config = dict(
    d_shared_expert=64,
    balance_loss=0.000642,
    head_dim=32,
    positions='rope',
    qk_norm=False,
    tie_embeddings=False,
    parallel_block=False,
    lr_head=0.00654,
    final_lr_fraction=0.0,
    doc_mask=True,
)
Below are experts of layer 4 (counted from 0) of a mixture-of-experts language model. Rows are named router (the router's row for the expert), gate (a neuron's input weights, with its number), up (a neuron's input weights, with its number), down (a neuron's output weights, with its number) and show model dimensions 128-191. Each number is 128 + 24 x the weight over its row's rms, rounded and kept within 0 to 255.
After each expert's rows: a language model's description of what the expert responds to. This comes from a sample of Wikipedia text that the model never trained on.

# expert 12
router [ 85 138 104 132 133 161 116 142 123 147 134 103 135 148  89  68 125 136 166 102 135  88 127 103 113 144 123  92 128 114 100 126 130  97 163 106 121  98 138 102 143 119 109 190 125 103 138 176 159 118 156 132 149 121 136 104 149 142 142 110 105 160 116 120]
gate0 [150 134 159  99 109 162 146 125 156  85 121 128 148 131 110 131 138 135 156  67  88 155 124 153 148 150 108 109 132  82 145 130 126 149 106 111 153  82 129 116 130 129 179 109 117 127 124 148 158 116 147 124 116 107 124 110 144 120 139 152 104 109 170 113]
up0 [ 74  92 135  87 126 133 146 117 131  95 137 116 172 126  65 133  96 121 118 116 140 102 140 118 164 184 100 124 126 126 138 165 160 124 163 146  90 113 109 128 130 164 145 137 123 151 128 130 169 128 122 105 133 112 141 142 131 102 132  78 115 133 169 114]
down0 [133 121 123 126 146 109 122 133 147  84 116 127 102 109 123 115 152 129 147 149 114 120 146 136 110 121 114 171 147 126 168 152 114 123 153 139 130 100 146 115 125 144 170 134  89 205 110 153 104  92 176 133 115 127 154  93 132 121 132 127 162 131 136 155]
gate1 [104 143  70  68  83 123 151 152 120 113 158 130  98 111  86 148 119 122 122 105 148  75  88 132 134 103 143 150 143 129 121 124 124 114 130 134 132 142  85 135 138 148 130 128  95 107  75  86 124 132 181 125 134 146 150 136 129 132 112 116 103 121 122  72]
up1 [159 107 114 136 115 115 147 123 126 154 129 139 111 105  73 133 123 129 131 148 170  98 136 124 123  99 154  96 136  86  94 119 180 163 133 142 136 113 138 162  94 129 107 112  87 102 120 171 143 111 119 147 145 116 153 108 118 140  77 146  87 137 110  89]
down1 [ 91 152 126  97 104 116 121 111 128 140  95 129 174 142 140 146 119 131 106 123 192 123 115 122 116 138 123 126 156 176 148 157 102 118 144 115 136 119 141 119 132 128 133 123 128 110 181 135  84 150 135 117 133 114 117 150 122 130 135  98 145 123  98 134]
gate2 [149 161 110 180 108 150 145 119 158 146 143 102 125 153  69 135 130 122 132 128 103 169 148 102 189 131 134 132 142 123 147 141 116 148  99  76  69 128 109 120 117 110 130 126 122 146 133 130 138  90  92 132 149 152  92 112 151 148 123 118 137 122 115 147]
up2 [164 134 148 123 176 150 141 119 107 138 173 135 154 111 135 114  97 121 154 163 109 159 110 129 120 158 161 170 116 157 124 120 113 143 104 124 113 152 137 124  93  95 103 101 156 148 151 118 147 111 134 144 156  95 134 146 105  93 146 104 108 113 104 122]
down2 [111 106 168 117  89  86 110 107 134 119 123 131 144 145 178 177 100  94 106 110 140 107 144 123 144 106  99  80  77 106 120 126 132 119 157 141 155 141  68 134 122 184 150 103 119  87 119  96  95 123 144 149 110 106 114 154 183 157 185 132 125 167 136 126]
gate3 [126 156 110 136 147 142 148 126 120 127 145 133 120 115 177 132 183 104 130 101 152 123 104 141  90  79 111 126 118 126 135 161 153 149 128 125 121 132 108 159 105 108 145 113 124  90 102 105  93 119 161 128 129  67 131 170 124  86 141 142 138 121 142 150]
up3 [ 93 121 134 150 114 114 149 140 150 117 116 141 129 142 168 136 157 114 128 111  86 103 125 155 149 121  94 138 124 128 165 122 140 142  93  87 139 178 118  94 147 101 119  94 137  93 102  93 133  93 126 143 126 129 122  77 110 133  81  78 159 166 137 140]
down3 [103 105  78 123 116  97 159 116 145 128 100 139 152  95 111 104  79 134 113 135  99 103 151 144  92 126 115 137 154 121 129 136 162 122 166 108 123  85 125 170  83 105 123 151  98 122 111 113 143 121 103  89 118  92 131 152 130 111 123 160 120 112 133 107]
Description: Non-Latin script bytes. Raw byte pieces of Arabic, Bengali, Thai, Japanese and accented characters, plus apostrophes, == headings and stray table cells.

# expert 31
router [163 125 116 170 128 179  99  69 114 147 138 121 151 135 106 151 108  80 107  97 118 125 161 144 122 160 178 176  94 129 103 150 142 138  97 100 102 126 113 139 111 123 139 122 107 135 141 118 139 128 101 111  97 111 115 105 121  89 127  97 166 138 101 104]
gate0 [109 179 109 126 117 131 125 108 133 135 111 141 111 142 161 117 128 104 150 175 114 115 119 158  97 105 129 118 151  96 108 186 111 125 148 116 127  94 106 166 118 138 160 159  67  99 111 130 117 128 135 132 121 158 148  67 125 133 137 148 139  98 130 177]
up0 [168 171 157 105 163 151 111 116 104  73  91  90 147 174 127 129 117 128 148 121 150  81  94 125 123 136 131 138  97 119 147 138 111  97 130 133 136 116 149 113 109 136 107 136 136 122 120 126 120 107 117 108 127 123 123 115 121  91 115 138 144 134 155 121]
down0 [143 121 117 150 112 120 189 114 115  91 119 139 164 123 137 137 187 139 122 167 131 150 116 121 153 135 154 160 127 103 135 143 113 162  83 108 142 134 158  74 109 118 101 144 102 130 130  72 128 151 134 147 125 151 109 135 170 136 117 133 141 164 136 177]
gate1 [117 121 209 131 143 160 127 128 151 127 107 134 119 130 149 150 127 109 136 131 187 120 107 173 105  46 135 151 125 121 140 160 138 114 123 150  86 152 165 148 105 122 129 144 147 137 101 134 114 107  88 119 136 103 136 146 104  85 144  67 146 150 132 106]
up1 [129 153 129 137 127 107 173 136 134 103 116 130 143  96  71 140 131 133 148 104 146  95 123 151  67 147 128  88 176 130 131 145 112 142 117 124 110  92  91 159 149 159  97 106 125 111 130 141  92 115 126 106 138 162 126  97 110 113 113 115 135 125 128 121]
down1 [139 110 137 142  71 140 123  91 180 115 125 127 143  99 125 132 110 160 138 155 139 125  99 140 126 105 126 112 122 215 114 128 122 111 110 121 111 137 167 106 113 105 173 104 161  90 108 130 141 131 149 118 121 119 122 159 148 113 140 112  84 150 137 139]
gate2 [140 130  84 124 102 138 136 147 124 135 143 121 115 114 125 130  74 139 130 133 148 151 142 162 174 143 123 176 142 178 109 151 124 156 112 166 125 163 146 142 107  54 164 124 115 121 111 133 142 180 137 109 144 135 149 127 137 143  76 146 151 123  73 151]
up2 [144  82 137 152 161 157 146 144 100 126 154 152 113 122 143 140 111 125 155  77 124 166 150 159 129  90 127 150 161 109 159 153 163 149 163 141 137 121  97 149 145 151 105 130 118 113 117 130 141 146 111 132 115 118 106 118 123 159  89 110 112 126 131  87]
down2 [108 139 154 105 120 127 102 129 156  74 152 128 121 145 109 149 138 118 162 150 103 169 172  82 143 110 152 115  99 100 107 200 147 133 141 138 144  88 102 131 124 131 111 130 148 106 119 108 137 106 141  97 176 122 121 131 135 118 124 127 157 133 151  68]
gate3 [132  94 106 151 124 118 104 122 100 165 113  89 129  79 118 123 124 132 133 108 126 152 150 108  97 140 173  73 140 123 136 117 147 111 119 154 100  90 135 122 109  91 138 129 117 102 116 127 126 147 177  85 115 119 145  70 124 145 155 161  90 147 118 152]
up3 [157 139 151  80 115 119  94 143 163 130 122 146 169 150 107 136  83 134  84 104 143 161 145 157  93 163 184 137 121 104 134 108 152 153 146 119 100 125 159 104 130 133 145 188 137 133 134 144 104 165 120 118 159 137 119 118 112 131 165 121  91  91 113 124]
down3 [112 109 163 125 151 115 137 150 133  96 162 142 112 124 103 190 116 131 136 129 153 142 146 115 126 121 143 103 143 137 119 126 126 105 150 132 136 112 156  88 165 149 123 109 146 138 107 158 117 113 116 155 155 176 146 104 121 161 161 121  89 114 175 100]
Description: Word endings, content words. Final pieces or whole content words, often participles and adjectives, such as -ated, related, referred, important, intended, use, dispute.

# expert 15
router [142 111 119 133 109 185 127 135 119 129 106 154 140 154  96 170 131  78 116 128 148  91 152 114 150 144 117 159  99 143 154 167 134 150  89 140 117 135  85 125  93 118 123 110 143 149 151 134 115 156 116 101 144  95 125  88 101 102 132  94 146 100 118  99]
gate0 [143 150 144 126  90 132 124 152 162 125 101 138 147 116  97 142 142 136  96 104 102  74 116 139 123 113 124 140 125 149 141 134 132 144 150 101 188 133 118 125 122 116 154 149 135  66 124 140 164  32 151 116 123 156 141 127 152 139 148 168 170 174 122 136]
up0 [160 152 136 107 104 123 136  63 156 168 112 177 143 133 125 150 101 107 118 129 124 120 144  79 136 165  82 152 127 118 106  54 118 176 132 128 133 138 126 111 103 158 122 139 152 145 154  97 130 167 113 160 121 119  93 142 124 148 161 118 116 101  76 136]
down0 [169 119 160 107  99 112 129  86 113 146 166  81 133 127 105 129 143 172 132  84 133 163 112 135 134 118 121 138  92 153 138 129 131 115 148 106  75 128 157 122 122 115 107 125 128 156 137  70 125 152 139 148 119 128 135 144 109 206 145 118  80 108 126  79]
gate1 [107  93 132 145 123 139 141 123  95 120 113 108 118 146 123 163 106 135 150 123  93 112 122  92 135  76 145 145  94 139 127 160 119 110 119 128 106 126 145 153 122 181 146 117 122 148 105 164 121  82  79  71 145 148 150 160 100 160 119 104 135 137 162 118]
up1 [122 109 122 124 146 138 160 157 158 170 105 103 143 123 103 108 137 141 123 110 131 110 150 180 115 149 132 124 127 113 130 113 109 105  89  77 137 136 135 134 156 124  92 104  84 126 132 132 128 134 153 133 155 177 160 157 119 153 102  95 109 149  84 169]
down1 [121 121 119 113 129 123 168 113 142  99  97 114 108 123 131 120 152 130 125 136 101 118 160 142 142 140 143 122 131 114 171 104 103 139 130 106 105 106 131  59 127 137 150 149 117 161 135 124 143 141 131 113 113 134 118 132 132 131  92 169 117 114 123 128]
gate2 [152  88 141 101 157 109 158 107  95 140 133 107 145 128 105 114  94 113 139 149 127 136 139 127 103 124 122 149 152 101 148 193 144 119 121 143 135 125 125 115 120 101 136 136 104 136 127 129 141 141 133 137 193 130 120  96 109  84 108 135 122 133  87 113]
up2 [139 142 130 143 124 150 150 114 122  75 129 145 111 133 177 128 159 158 150 128  79 124 160 158 153 163 147 135 103 170 146 149 123 145 159 133 101 121 130 120 127 150 136 134 134 138 156 125  98 138 126 138 108 170 141 104 135 151 132 142 115 169 124  90]
down2 [111 132 151 152 157 128 136 166 143 123 109 104  95 105 150 139 156 121 118 113  96 115 115  88 148 140 131 106 134 158 135 128  89  90 125 108 121 151 164 146 114 183 124 110  85 154 163 112  70  92 105  92 151 193  93 134 138 164  95 107 144 155 127 148]
gate3 [127 147 122  80  87 138 116  85 125 170 158  74 195 114 159  97 104 131 100 129  97 154 122 106 141 130 113 185 111 120 101 176 101 145 120 145 146 141 148  91 117  98 103 110 129 128 120 100 149 133 111 113 111 128 146 113 146 130  76 143 127 132 102 125]
up3 [124 133 116 128 113 158 128 169 140 113 123 112 104  90 131 114 117 124 107 127 142 145 103 140 156 133 109 147 141 133 116 143 168 147 109 134 130 138 149  73 124 115 149 107  81 123  88 119 136 116 123 135 152 131 130  90 128 119 118 121 146 100 111 154]
down3 [112 129 143 125 114 114 131 129 147 141 140 187  96 172 123 126  88 153 133 149 115 120 166  77 113 114 119 131 138 122 173 137 154  93 108 141 146 117  99 122 120 154 105 136 125 112 166 171 138 163 114 131 154 147 139 146 138 174 111 144 139 132 178 121]
Description: Adjective and verb endings. Final pieces of adjectives and some verbs, often after prefixes like un-, in-, dis-: uncompetitive, aortic, religious, economic, extract.

# expert 23
router [116  64 150 135 154 165 140 128 113 140 121 130 108 125 144 176 168 142 141 146 129 104 135  96  99 128 143 145 160 157 135  98  98 108 123 131 172 134 125 116 131  89 130 132 104  89 157 148 140  88  59 135  92 146 120 155 130 167 101 135 163 139 106  84]
gate0 [101 124 150 123 131 143 147 111 140  95 119 145 123 101 120 168 156 118  99 127 112  92 102 140 112  94 142 161 138 157 131  89 114  95 134 128 155 130 124  79 111 128 106 142  91  67 103 162 147  97 142 106 121 125 152 141 163 128 133 125 123 118 137  87]
up0 [152  90 114 125 132 132 132 113 148 101 101  97 131 126 134 128 123 122 162 138 121 108  98 127 125  89 141 142 138 126 139 124 112  90 164 130 117 130 110 118 112 124 120 129  66  80 124 156 168 109 123  90 145 149 174  80 150 118 122 127 156 115 125  70]
down0 [150  99 147  83 150 113 127 134 101 121 105 116 148 103 135 107 151 138 143 147 124 125 169 108 142 147 113 120 131 113 133  84  89  88 116 100 164 164 140 158 145 136  97 139 144 158 144 136 115  97 127 122 102 128 160 131 132 172 130 165 158 140 142  82]
gate1 [143 109  88  83 108 147 120 125 149 105 120 108 167 105 123 134 124 120 131 142 119 118 127  98 137  87  95 100 151  92 132 144 129 100 115 103 131 126  88 148 114 102 140  87  95 112 156 107 105 137 133 129 172 129 154 132 141 161 142 145 165 134 159 136]
up1 [107  99 157 116 135 140 131  72 105  88 139 128 133 164 143 174 111 100  74 148 126 132 106 115 115 104 148 121 134 150 128 166 119 127 110 110 124  76 123  67  94 133 137 139 105 107 127  93  79 138  94 114 161 142 101 106 133 137 131 108 150 141 138 137]
down1 [190 121 114 115 133 132 145 150 117 151 148 110 125 131 121 135 165 143  91 136 148 133 125 137 145 121 115 126 141 175 105 154  86 134 107  59  90 123 123  92 121 111 140 127 124 148 120 195 146 153 138  70  90  95 105  97 162 146 129  83 138 145 139 118]
gate2 [111  91 114 133 120 147 136 118 143  96 145 163 154 123  90 108 110 158 126 138 142 117  84 128 133 184 129  98 124 100 130 116 153 142 156 136 141 102 122 113 138 142 181 116 105 150 122 106 145 127 139 153 118 113 194 170  98 116 137 130 118  93 147 137]
up2 [148 144 171 111 154 133 123 166 124 133 113 142 116 121 181 102 134 112 147 153 156 141 159  96  95 135 101 150 140 176 160 156 111 123 155 123  97 142 191 116 106 140  96 151 158 137 181 133 142 124 103 115 136 118 109  94 134 117 125 139 138 129 128 114]
down2 [130 136 152 131 152 157 141 148  81 142 118 133  76  99  96 114 120 126 110 117 141  97  92 117 124 137 137 172 102 123 132 101 140 120 121 136 138 101  78 137 113  84 108 118 134 110 140 160 124 135 148 125 110 179 112 165  72  86 112 121 125 132 111 110]
gate3 [ 91 146 142 105 110 144 105 130 144 132 127 113 157  96 138 163 127 163 151 103 121 135 107 143 156 137 172 112 167 174 127 154  96 174 155  63  84 143 116 167 137 129 121 170 131 125 112 121 141 110 141  85 126 140 110  87 123  95 122 111 144 138 126 127]
up3 [129 138 184 160 144 119  99 128 148 132 101 116  87 109 118 149 180 122 124  77 119 156 137 179 136 112 105  82 132 173 147 116 146 117 105  88 132 139  89  95 163 155 112 120 166 155 120 116  74 125 145 118 147 131 102 133 155  73 158  86 131 140 132 143]
down3 [118  86 171 138  89 120 120 126 170 110  90 121 131 128 110 131 138 154 147 127 130 120 110 167  86 155  93 107 148 125  97  93 140 123 117 102 128 127 108  89 181 147 114 183 113 133 115 162  81 114 111 110 141 157 151 106 130  90 167 137 161 140 171 162]
Description: Letters, units, nouns. Single letters, unit symbols and technical nouns in scientific or linguistic text, such as kg, mm, engine, protein.

# expert 20
router [ 88 136  97 111 133 139 112 140 132 165 147 107 139 123  78  74 157 154 157 107 150  88 126 100 108 143 113  74 129 109 153 120 117  97 154 102 166 117 139  96 147 109 128 197 111  91 121 176 139 124 131 149 132 106 150 132 136 132 123 119 109 164 109 104]
gate0 [125 124 167 131 111 199 160 139 121 102 141 148 107 124 133 185  80 108 133 108 151 140 131 117 108 127 135 114 136 108 138 111  85 154  97 132 175 126 150 119 101 184 137 113 133 131 152 113 134 130 160 156 121 124 144 148 176 147 109 133 173 128 100 133]
up0 [146 127 139 102 165 115 124 143 138 109 131 125 107 103 139 183 134 100 114 122 158 157 161 125 119  99 159 131 142 150  99 120 151 134 106 133  78 122 146  82 101 133 134  95  71 115 126 126 143 127 126 141 121 140 167 144 101 140 143 149 155 139 168 133]
down0 [130 118 154 191 149 127 164 106  62 138 135 130 142 119 102 137  85 122 141 101 163 144 117 147 160 128 124 191 129 149 142 103 134 143 124 127 117 103 139 122 128 129 133 169 110 145 162 129  83 155 148 131 137 152 111 151 124 114 135 106 149 138 143 182]
gate1 [118 117  89 182  63 150 119 159 111  85 169 147 138  82 136 134 138 103 157 136 112 144 139 136 149 102 132 102  80 122 119 106  97 118 127 121 166 143 110 129 148 150 133 155 137 148  97 144  91 148 152 101 107  95 148 112 119 114 115  95 109 170 121 144]
up1 [ 78  94 155 141 121 173 132 141 115 143 114 125 124 102  92  89 140 148  80 134 144 125 125 146 109 120 125 150 145 136 149  99 122 128 143  98 116  92 134 155 120 129 135 155 111 128 146  94 113 128 130 134 135 160 118  88 128 141  92 127 145 131 114 138]
down1 [159 132  93 160 107 133 118 159 147 188 115 119  89 160  85 143 160 125 145 148 122 106 151  78 135  90 117 124 127 111 124 114 119 146 119 137  94 133 120 116 128 117 145 155 160 109 114 114 140 112  74 138 121 152  93 139 143 140 104 145 140 105  92 140]
gate2 [121 124 150  98 120 123 116 134 140 102  89 127 114  92 105 153 132 160 123 115 152 121 168 129 162  75 116 143 147 160 102 117 161 126 137 150 139  86 120 118 157 117 145  80 134 124 112 126 111 118  98 133 138 135 125 123 117 129 105 135 128 106 110 133]
up2 [ 92 117 165 123 133 182  90 136 108 115 121 150 129 125 111 170 117 166 109 114 150 154 122  99  99 148 146 107  80 144 128 177 121  96 109 143 100  93 159 106 106 133 147 150 120 148 127 146 182  99 161 130 125 129 159  84 144 131 118 117 138 133 161 131]
down2 [122  81 121 119 142 143 145 125  89 101 143 137 139 145  80 207 100 158 149  96 145  89 161 143 145 145 150 147 120 147 140 141 142 153 130 139 132 107  97 115 154 157 136  78 147 112 133 111  91 147  58 126 132 148  79 140 127 120 108 158 144 100 146  88]
gate3 [ 99 164 167 134 132 137 122 134 161 114 123 126  82 171 160 131 114 128  95  94 121 111 191 155 137 117 124 137 121 134 155  95  73 143 152  86 155 122 154 140 148  89 138 145 116 151  87 116 154 171 153 147  85 120 108 132 143 148 115  88 144 114 138 162]
up3 [134 131 100 116 117 142 162  65 124 116 107 100 189 106 125 180 119 149 110 132  77 131  61  79 179 147  84 124 135 124 110 195 164 117 135 185  79 139  85 115 144 134 129 144 130  82 108 101 103 114 138 107 133 102 123  99 140  95 118  95 145 102 130 131]
down3 [144 132  88 131 124 117 173 140 179 109 120 105 121 138 100 180 134  88 153 127 101 138 101 149 123 144 139 127 135 149 137 131 122 101 122 149 111 129  86 124 108 111 162  89 139 146 144  72  92 118 118 141 141 144 127 133 136 139 132 129 165 106 126  97]
Description: Non-Latin script pieces. Byte pieces and characters of Chinese, Thai, Arabic, Cyrillic and other scripts, usually inside parentheses giving native-script names.

# expert 13
router [146 135 139 115 137 104 101 168 116 142 127 160 102 121 139 114 143  96 121 117 123 122 143 134  91 100 115 126 147  91 134 113 157  85 135  96 102 158 144 113 128  98 120  96 139 103 134 183 129 135 111 107 176 131 133 111 101 112 148 175 119 109 128 151]
gate0 [134 130 166 164 112 117 102  95  97  93 104 105 109 131 163 104 150 113  95 109  89  87 106 107 112 111  78 127 119 121  94 172 110 112 106 136 120 142  91  98 140 134 164 114 173 109 132 176 130 118 116 121 111  78 103 146 142 122 109 139  87 119 134 149]
up0 [128 137  90 114 122 110  91 150 158 148 128 134  88 137 121 134 153 104 134 159 137 142 151 158 156 145 152 151 114 168 154 128  98 124 146 154 127  98 170 174 113 124 121 127  98 148 133 143 117 130  94 154 120 159 161 135 128 120 118 116 155 145 131 134]
down0 [129 113  74  99 108  98  94 157 118 146 137 110 123  99  82 129 144 138 151 136  90 171 140 139 127  77 144 173 113 152 164 156 137 132 161 122 107  98 126  97 123 131 212 139 130 123 145 139 135 127 124 108  81 141 121 119 123 147 125 139 131 126 107 155]
gate1 [118 122 127 114 162 161 133 128 161 122 119 152 143 153 149 106 124 138 145 102 124 125 146 151 184 107 138 145 138 109 115  95 110 103  87  77 135 133 154 118 124 116 165 134 118 120 186 175  89 140  84 153 125 153 103  70 166 123 184 129 148 158 100  96]
up1 [123 124 149 149 122 151 121 110 145 205  76 133 122 120 128 101 103 143 125 136 120 116 132 103 131 136 157 112 112 136 182 129  88 156 119 183 115 146 164 129 144 150 197 157 131 142 125 128 115 114 136 133 104 150  98 138 138 112 149 119  82 112 121 130]
down1 [ 93 127 127 122 123 122 161 102 118 146 117 103 102 140 160 133  87 132 152 152 174 135 108 125 137 112 112 119 138 123 158 126 143 123  95 116 143 112 127  97 111  76 100 133 116 152 149 107 146 134 103 105 118 140 119  69 148 119 110  81 132 101 107 148]
gate2 [134 161 173 162 114  97 114 118 139 110  89 146 174 126 132 166 131 143 141 115 148 103 154 173 128 137 102 125 124 140 157 116 113 145  81 139 148 106 146 152 197 121 125 155 109 112 105 122 138  87 132 131 150  90 134 128 110 143 161 135 145 117  95 113]
up2 [137 134 113 144  90 104 114 170 110 124 156 174 148 125 167 121 131 150 139 220 114 127  93 132 115 108 134 163 167  79 180 152 120 140 124 114 113 111 154 134 148 114 116 150 107  66  93 107  99 100 131 118 146  99 129 122 128 133 103 140 106 133  92 137]
down2 [136 116 126 123 106 146 116 117 119 121 116 107 116 151 143 155 165 144 101 166 156 102 148 124 120 126 120 123 140  84 127  99 139 118 130 167  92 142 161 120 132 148 131 124 133 121  71 115 120  84  99 126 143 121 136  87 164  93 122 102 100 148 105 121]
gate3 [146 105 146  90 115 134 109  77 163 132  93 159 130  92 140  95 137  89 139 124 115 133 159 123 137 125 135 132 170 124 160 115 113 132 115 157 164 149 157 128 139 120 105 146 115 103 112 123 117 153 136 115 108 108 127  98  89 120 116 189 117 166 133 158]
up3 [111 116 111 105 128 128 129 146 115 112 108 113 139 105 121 167 134 130 136 143 135 134 143 154 156 153 113 136  96 136 125 135 165 142 105  90 112 110  84 129 131 108 110 102 153 165 153 154 153 137 129 147 189 175 146  80 117 145 106 145 145 136 150  97]
down3 [147 181  98 128 143 169 135 101 142 135 132 114 181 135 124 122 116 118 119 145 149 126 143 140 137 124 139 166 110 138 131 138 149 131 110  94 127 144 129 110 149 126 151 119 157 148 116 132 146 168 180 138 115 139 124 156 128  99 142  94 111 103 163 152]
Description: Digits, coordinates, taxonomy. Single digits in dates, ages and coordinates, byte-order marks, N/S letters after degrees, and taxonomy terms such as Phylum, Clade, -idae.

# expert 18
router [152 134 120 143 138 102 141 170 143 119  93 108 143 148  90 116 122  94 107 147 114 125 120 103 134 135 119  96 116  88 154  99 112 132 127 131 132 132 128 103 145 115 148 135  79  80 156  94 100 176 110 132 140 133 170 150 111  96 113 142 108 123 132 130]
gate0 [ 97 134 129  84 151 137 123 125 156 133  91  88 126 176  51 164 130  96 124 115 105  88 128 121 123 145 103 123 130 123 156 138 124 138 140 116 154 166  88 128 106 141 133 122 121 136 107 113 127 108 154 145 157 137 129 197 115 160 115 140 151 148 188 118]
up0 [158 118  93 117 114 161 143 123 130 128 122 115 122 128  85 163 122  88 103 126 121 173 127 136 119 121 123 134 109 144 146 131 135  74 100 108 150 110 112 149  64 133 120 134 124 184 112 109 151 154 126 143 128 112 198 126 118  78 149  82 106 136 156 130]
down0 [139  93  89 143 111 152 123 135 146 139 137 133 169 141 135  87 116 151 138 107 121 152  86  99 117  88 113 112 144 111 116 115 125 155  96 125 166 145 100 130  96 158 115 145 143 167  53 137 111 143 132 149 127 105 111 173 130 161  77 186 114 143 168 123]
gate1 [130 144 147 130 152 116 116 109 104 132  79 114 126 136 123  94 139 156 130 104 140 153 135  98 140 140 160 179 121  80 135 148 132 115  89 110 169  95 119 130 115 108 109 120  96 142 120 136 117 148 104 115 104 172 164 137 113  77 129 104 131 114 133 152]
up1 [124 113 155 126 137  79 136 101 148 112 142 130 136  70 153 138 116 113 114 107 122 145 107 144 144 129 137  99  87 148 163 101 134 113 154  92 113 169 184 125 138 111 162 154 129 118 154 130 136 131 129 149 138 120  82 123  82 141 141 158 153 139 138 164]
down1 [116  95 128 136 150 126 151 142 145 132 102 184 146 140 128 146 164 134 109  93 132 109 124 115 147 144 135 136 158 149 106 131 160  93  85 108 108  69 107 105 129 103 125 123 142 136 117 111 152 139 128 120 222 137 134 108 174 123 156 126 142  92 126 122]
gate2 [135 136  98 124 123 117 130 168 143  92 125 104 149 130 171 121 174 115  99 159 129 112 148 134 129 141 127  87 156 153 108 148 114 130 109 142 102 128 106 120 117 121  92 119 146 118 154 126 177 149 133 121 119 134 140  99 134 126 133 120 136  95 127 138]
up2 [169 117 137 162 173 132 165 102 145 156 123 169 164 117 156 142 141  96 121  90 143 128 138 138 179 150 126 129 162 159 115 140 170 120 117 145 111 121 103 146 132 124 110 114 173 178 154 162 152 126 160 114 100 105 134 151 127 145 152 154 120 132 146  98]
down2 [116 152 140 142 137  88 119 144 131 123 122 151 108 140 106 132 130 107 102 170 143 167 127 142 160 146 183 117 148 160 102 118  89 110 132 121 179  92 157 136  97 135 162 144 108 149 104 139 113 166 185 108 108 148 118 165 129 136  99 126 122 149  94 140]
gate3 [124 118 125 141  82 127 173 151 114 151  97 124 134 199 150  96 135 123 133 148 137 136 141 127 166 114 135 125 104 155 153 135 142  86 131 171 156 178 131 152 122 121 125 135 108 159 153  92 139 142 170  80  98 114 206 135 152 100 143 139 114 102 117 119]
up3 [116 121 122 126 127 156 136 135 180 160 115 147 127  92 101 169 133 132 105 137 147 134 138 109 126 102 153 120 113 118 131 126 138 163 128 164 155 139 101  94 108 152 129  74 147 128  53 124 144  86 138 166 126  86  81 154 115 141 133 108 141 127 124 138]
down3 [115 114 104  92 135 128 117 159  79 153 157 135 132 140 170  82 149 132  91 143  83 125 120 135 125 130 116 141 117 121 160  86 129 131 118 172 121 152 148  93 142 136 121 126 124 165  98 141 133 144 131 152 107 150 136 130 158 111 125 121 103 176 131 136]
Description: Settlement infobox fields. Field names in place infoboxes and gazetteer openings, e.g. Coordinates, UTC, DST, Population, Municipality, and "also known as" after romanized names.

# expert 29
router [ 68 147 116 175 134 149  95 138 143 101 119  77  91 130 130 111 112 128 138 112  98  92 126 111 145 114 140 142 151 131 131  98 119 159 159 124 105  76 121 155 127 133 138  99 155 124 166 126 109 111  91 145 148 101 144 138 111 120 156 103 139 123 140 141]
gate0 [125 161 153 125 105 111 136  97 168 120  83 136 113 113 154 117 127  88 149  90  97 136 125 107 130 107 138 131  88 151 113 130 152 134 113 151 140 145  99 167 142 111 132 152 178 103 138 147 119 158 118 112 162 122 135 159 119 102 169 123 150 112 103 145]
up0 [ 87 140 108  94 139  92 111 167 111 128 102  97 109 126 145 179  98 107  99 135  89 169 150 109 112 117 107 133 117 121 119 159 153 143 159 158 129 168 127 135 146  96  92 132 128 114  69 159 102 115 114 130  94  82 122 143 120 190 135  86 127 130 120 124]
down0 [132 122 166 134 111 104 109 138 151 107 103 130  98 128 138 144 142 145 185 120  97 118 138 115 119 128 100 116 131 142  94 116 144 124 163 166 128 162 154 156 127 132 114 119 139  72 114 124 142 113 154  77 146  98 121 141 128  92 137 122 104 128 126 154]
gate1 [163 155 135 121 124 181 122 145 100 147 104 147 155 131 102 146  94 139 155  97 124  99 137 158 144 108 149  78 114 136 105 102 142 125 156  90 156 164 108 138 110  99 131 101 135 134 149 115 100 112 116  89 141  93 139  74 155 129 103 120 150  97 120 148]
up1 [141 117 152 144 144 151 140 102 121 124 150 107  56 125 118 160 138 107 106 120 114 105 108 125 140 165 131 119  73 103 150 138 110  95 145 107 125  94 119 113 121 173 144 135 123 138 125 122 128 115 127 159 142 139 109 150  89 137 154 120 156 172 119 121]
down1 [ 83 191 136 111 126 139 114 134 159 132 185 134 135 116 111 141 148 144 153 110 141  96 104 148 151 138 111 135 106 106 145  85 148 111 178 130 137 153 125 106 126  66 143 110 123 147 119 103 117 125 159 176 145  94 114 109 100 152  96 141 147 174 119 121]
gate2 [148 120 116 159 120 107 110 100 152 134 126 138  64  99 111 127 161 152 151 116 174 153 121 121 146 115 136 122 137 109 112 156 132 131 150  85 156 113 170 148 114 178 101 147 124 130 128 115 172 184  87 127 110  41 129 145 118 116  91 125 130 139 126 141]
up2 [ 84 131 118  95 120 136 142 160 123 134 209 154 182 114 139 132  97 105 105 127  79 137  93 114 141 198  91 100 125  89 130 133 155 104  73 155 137 149 122 131 124 107 139 147 127 104 127 146 125 144 155 117 129 142 115  89 117 118  99 133 113 125 166 119]
down2 [155 135 134 160 130 119 141 135  64 131 101 130 155 108 130 146 121 130 177 134 116 119 137 117 114  94 146 150 162 164 135 113 100  99 117 126 135 159 109 116 141 118 180  92 146 138 115 140  98 151 134 119 111 116 142 115 120 102 158 124 120 180 141 156]
gate3 [ 95 172 128 170 119 105  92  86  99  96  85 145 115 101  65 108  87 120 146 177 114  66 179 138 119 163 160 134 125 160 132 152 105 140 144 125  96 169 107 123 126 125 111 130 139 108 115 104 136 107 124 132 109  90 151 143 102 155 136 123 122 129 109  91]
up3 [126 133 117 133 132 117 116 132 145 115  88 113 137  95 158 139 118 126 122 157 137  67 170 126 135  98 156 138 109 100 148 121 124 144 118 125 111 157 125  92 136 140 105 115 146 141 102 125 113 136 153  89 129 143 131 172 125 156 162 149 102 121 142 117]
down3 [153 149  53 129 164 100 137 122 159 130 148 150 126 122 175 127 160 131 106 138 119 141 119 157 120 125 145 128 129 112 123 124 167 148 140 124 109 101 145 156 103 126 150 141 115 168 150 191 158 172 120 145 168 133  75 163  80 110 124 127 150 109 142 110]
Description: Mid-word fragments. Word-internal pieces of foreign or compound words and directional stems: -in in German names, -ud-, west, north, island.